{"moe_layers": [0, 2, 4, 6, 8], "normalize_top_k": false, "init_std_router": 0.0157, "lr_router": 0.00173, "parallel_block": false, "optimizer": "muon", "train_tokens": 1376000000, "dataset": "wikipedia_en"}
Below are experts of layer 2 (counted from 0) of a mixture-of-experts language model. Rows are named router (the router's row for the expert) and show model dimensions 120-159. Each number is 128 + 32 x the weight over its row's rms, rounded and kept within 0 to 255. Numbers have three digits each.
Before each expert's rows: a language model's description of what the expert responds to. This comes from a sample of Wikipedia text that the model never trained on.

# expert 32
It responds to: Slashes and similar separators in lists and infoboxes, such as Team / Apps / (Gls), doubles pairs, route concurrencies.
router:127130114109080112163176114129086105185194176214132041120118128164134136120084102100072100111126154147111071168185136111

# expert 17
It responds to: Word-initial verb or noun stems in narrative prose, often cut before a suffix, such as develop-, attack, read-iness, lay, sent.
router:130143123128101118103111113157161138122141080068114142113130129106102075138177112173144138087091138151144090182085051075

# expert 20
It responds to: Month names in dates, mostly after on, in or a day number, as in August 15, 11 November 2007.
router:104098060106118124140095073117098159103174116153111141156132110081174118126187137150093074142147102183097102174162167084

# expert 1
It responds to: Mostly "the" and "a" after prepositions like of, in, to, plus odd word pieces such as mathfr-ak and Japanese bytes.
router:098138106151105139146088160079159177170140160142170157080187066098205176104162113099070083106172109133138097133143174144

# expert 2
It responds to: Word-initial W/w and met/Met pieces starting names or words, such as winners, met with, Metropolitan, Wulsin.
router:120121084150090169117036127136108180168166199143168135146111102127206091095181094078146112110130092148082159153130134117

# expert 26
It responds to: Line breaks and == / === section-heading markers in wiki markup, both opening and closing, as in ===Group C===.
router:115142112155110126077242133135146155101149164110071147139122167135106147079058172127138150209147131114144183082110113032

# expert 34
It responds to: Final pieces of words in names and titles of films, songs, awards and bands, such as Gl-obe, O'Re-illy, ens-emble, K-ate.
router:111124154093158163173139120054158101153119107158100149109099127102134155130053085152154108155100134193059083122157156130

# expert 3
It responds to: Particles and function words inside French, German, Dutch or Spanish names and titles, such as de, des, la, von, der.
router:176128113127114120167149143153081174111119191147157115050107101116182167151065077214122112079174097132088165108174101107

# expert 42
It responds to: Markup symbols at line starts: list hyphens, table pipes and = heading signs opening entries in lists, infoboxes and articles.
router:142127156126157141164126161141194116086056156144095095186123121198126107150107080121201130106091113101109124136143097138

# expert 35
It responds to: Digits and periods in results and election tables, middle pieces like -ro- in Eroge and Approach, and "the" after "of".
router:120163094139089163134080170085147184161137162149172161088167069076193154113161113114051103128144115137136089149126196119

# expert 29
It responds to: Bytes of Chinese and other non-Latin scripts, plus letters and digits inside codes, acronyms and sequences, such as ADVENT, RVB, VDUP1.
router:100179101125101157135069171085143156156147167150207146090172075105193195128172117120070069123167121128139107131118189146

# expert 24
It responds to: The subword ol and similar o/l pieces inside words, e.g. is-ol-ated, JSm-ol, K-ol-āchī; also stray spaces, periods and zeros in tables.
router:106148132108125146135074107099140184104169128151186179091105113164174137118119124114096085103199094151123081136138167097

# expert 39
It responds to: Odd characters in non-English or transliterated names, such as ø, Cyrillic letters, _{, D, plus some digits and commas.
router:112136093127090155145078170098148184157164152140188144088183088085188172116171124104065093114201112134142102139125181138

# expert 40
It responds to: The piece ral in orchestral, neutral, Central, plus digits and decimal points in election tables, years and coordinates.
router:112078051125133189084077092096151127151164146157225125123204147102164187125140120081071158118166142167141113122156186135

# expert 43
It responds to: Newlines ending a sentence, heading or table row, usually right before a blank line, a section heading, or the next row.
router:118131113137148115150237121135094122098128161132137126181136145091100082111131149098078137143141147115132164093124095071

# expert 12
It responds to: Sports nouns in match reports and athlete biographies, e.g. appearances, season, draw, debut, goals, tournament, Championship.
router:132105108120129128124155067108125158119137073168136098214094116166090103093161145135186124123082153163114080165153139048

# expert 46
It responds to: Consonant-cluster stem pieces in the middle of common verbs and nouns before -ed or -ing, such as d-raf-ted, acc-omm-odation, S-erv-ice.
router:146180122119128147134086091089098162173149116114109144136100118117175162145183176184105150075085178227132122120073157169

# expert 48
It responds to: Inner word pieces such as oth, ath, ust, eth, ph, oon after an initial letter, e.g. cl-oth, g-oth, Cart-oon, dec-ept.
router:086115103105158156161120140052082106121132191209124133086134069156115115154136092094065085076131140154125146136165171152

# expert 38
It responds to: Nouns for places, directions and structures in geographic or architectural text, such as station, line, north, home, ground floor.
router:127118138107124108130147070163134160169144128110120113094119135077134095149152190186097152135106109161141104178133087100

# expert 41
It responds to: Spaced dashes, hyphens, minus and plus signs in lists, tables and taxonomy, such as Genus – Harlan, +16.9, empty — cells.
router:117142098154101108102192164115158127104183101123099100067072104169141060081073148144092167139129155095155110106142164179

# expert 27
It responds to: Adjectives and nouns for nations, religions and government, such as national, German, government, International, Catholic, often starting names.
router:121165081123148128115141067148126135092097091187126107127122189081083139096161154107156117099090116098170145160124057094

# expert 36
It responds to: Common nouns in biographies and place articles after "the", "his", a number, e.g. children, parents, family, village, university, church, species.
router:156101111123172082072226079138153124133156133121065162150112091089115155129128135168176100176127108115161122152121060144

# expert 23
It responds to: Tokens inside biographical parentheses and infobox lines, such as (age 45), born, (loan), and the endings of month names like Jan-uary.
router:110097099131155129098118054153138099153067075128122116153114140128177142179124150191163144127120118135111040109105133167

# expert 7
It responds to: Opening quote marks before numbered song titles in track lists, and opening parentheses before chart or abbreviation names, e.g. (Billboard), (ERA).
router:101160109121104149147088146102137181168137165165181161086169082101185161127168121079052089112176101106135077137118175141

# expert 5
It responds to: Percent signs, dollar signs and unit nouns after numbers, such as 10.4%, $1.962 million, years, times, votes; also some general nouns.
router:196137128133111118130152123104114077124117126116049143140105085096071139126099133093174109155170076125062086135112107095

# expert 47
It responds to: Full stops ending sentences, including ." and )., and periods after initials such as J. R. Tolkien or Daniel R.
router:112125146121106102133121153091104009127108084144157182122131094153151159128168161166079103113115093120120125094122158112

# expert 59
It responds to: Adjectives and adverbs after the, a or and, before a noun, such as other, more, most, new, fellow, additional, local.
router:094154167115120108106127134121144085087092076092135094119117164162097120156061125079128114152074162086128160090157081151

# expert 4
It responds to: Accented letters and stray byte pieces inside foreign names and Japanese titles, plus plural s inside names, like Pépin, Fréd-é-ric, My-s-ore.
router:093128104125109145147075149082124190170142161145169145079160099086185160107166112110064088135162096114145089120102176131

# expert 9
It responds to: First word of multiword place names, mostly United before States or Kingdom, plus North, New, City; also some table digits.
router:072120095124108185128134137072160118118156164151134189105173095104120141130136135115144086129155108088129135155143145124

# expert 44
It responds to: Digits, commas and pipes in statistics tables, plus first-name pieces like Fred and Paul and regional adjectives like Southern.
router:098169071165094150135069153100136199149154160158176140073154055109183176110169114098049089118164092119146093133136174132

# expert 51
It responds to: Commas and coordinating words and, or, but, & joining items in lists, names and clauses.
router:180122171139141139151115176139084111099125133150133072079130105174082152125080214091114161094154123123125124085167147150

# expert 62
It responds to: Digits inside years after in or a month (19-2-1, 200-2), and ong or byte pieces in Korean, Chinese names.
router:119146099138092133134083158102151176157159160154186137074173056082172171109154111097060093137170101091151096133114170150

# expert 30
It responds to: En dashes and similar separators between numbers in scores, year spans and routes, e.g. 25–14, 1900–1970, Barcelona–Tarragona; also slashes.
router:093109108149102153091082154129093180121151118174154137124157116027131087161151208142097137163157066135143130118141143141

# expert 49
It responds to: Digit 9 in years after 1 (1944, 1993), plus final Arabic-script letters and CJK bytes in transliterated names.
router:094191098127068153127094154093153173157152177159166142084178078091194169121169122127058099107171128115150102134111168150

# expert 61
It responds to: Athletes' first names and name pieces in sports result tables, often after country codes like FRA, ESP: Chris, Daniel, Roger.
router:118117121113138099141161104157171166132155078148120095150120128118101158118100138114195123142170092141130085162172183104

# expert 0
It responds to: Word-final pieces completing a word after a prefix piece, mostly in tables and infoboxes, e.g. Re-jected, Pre-vious, prom-oted, Ass-istant.
router:113126139117176163128123120175171156070097054106152130197151164115127135197136120121197151175082241156173156121101144099

# expert 8
It responds to: Heads of fixed phrases like according to, in addition to, due to, plus mid-word stems such as misin-formation, ex-clud-ed.
router:163141069128180044135074122069119117088111123131132071122161128056105134111162082140070101132094127144140162119053094149

# expert 21
It responds to: Mid-word and suffix pieces like or, er, ar, ant, ist in long or foreign words, such as Processor, Minorities, pregnant.
router:103144093133082163112059138088135172153158137141165153083128102098184158116155131096069071121137100134122107158136190152

# expert 56
It responds to: Partial byte tokens inside Japanese or Chinese characters, the suffix ist (novelist, Baptist), and sentence-final periods.
router:104156121101084142141091163104157161160153188150181153083149057101188181130158110110063091138151108122163094139101183116

# expert 45
It responds to: Short mid-word pieces like if, um, is, im, as in Identifiers, fifth, vacuum, plus table pipes and digits.
router:087114121140125156145063169131111158119199178180162161098098096120198171061119121076106127170143117099088087143157152146

# expert 53
It responds to: Suffix pieces ending a word, such as -ation, -ing, -ed, -ment, -able, as in nomination, breastfeeding, PlayStation.
router:054095082145124131096120215144118122083089087173132142116186107094206129140130112157086184185134121118162109161123069153

# expert 13
It responds to: Middle and final digits 4, 5, 7, 0 inside years, decimals and table cells, often in election results, plus name pieces like -ak.
router:111121106120103150129086166091146176164153160159181160073171067093187180132165120114052101111154114113146091126129175131

# expert 16
It responds to: Mixed mid-word pieces like b in rare names (Rubbing, courbet, kalbarri), Thai letters, digits near ISBNs, closing quotes of titles.
router:112140095145101149140098151092145183171139164156164139082176070081196179122175105117058087123164094130143079137128183138

# expert 22
It responds to: Zeros and digits within years and numbers in tables, blank cell spaces after pipes, and endings like -ent in titles.
router:103164106149110148156097172091151172172149167157170144080160066091185181130162110123062087120138102114112068135134177133

# expert 10
It responds to: First piece of a capitalized word after a line break, quote, hyphen or heading, such as The, In, Ch, St, Wh, Ad.
router:101169134103083158113094191082098176101143098100156144131152134118173101072146114159090100076130113149142082116113150168

# expert 14
It responds to: Word-final pieces ine/ines/ina/ino (sunshine, Submarine, combines, Regina), plus single digits in tables and scores.
router:131117101088129129100082203109105171129143109143132156124098105176195138126094147158109120145070131157096111171147141144

# expert 19
It responds to: Pieces u, o, ū, æ in non-English names (Ælfgifu, oğlu, klubu), plus commas, colons and table pipes in lists and tables.
router:142168114146089136126120175129103162125111160161191162111160124072172145100142123104086094087166128064112107089117194167

# expert 37
It responds to: Ordinal endings th, st, nd, rd after digits, as in 2nd Battalion, 84th, 3rd place, plus some mid-word pieces.
router:070124078119091181102105119089124096166168081176094136109145066083178153150136153107065108100144156107050133108102159137

# expert 54
It responds to: The subword et ending or inside words, e.g. fle-et, Baron-et, R-et-irement; also spaces and digits in coordinates and score tables.
router:102116114180111151155087098105131166157140152155184122086184090132171154081170115102086100165213108094163083118103170127

# expert 31
It responds to: Capitalized onset pieces of proper names such as Br, Th, Gr, Kr, Str, Pl, usually surnames or team names in lists.
router:174130131131128167159084144093126169165148144115086144104091111095185156147155112109114074110142211104136177092145168127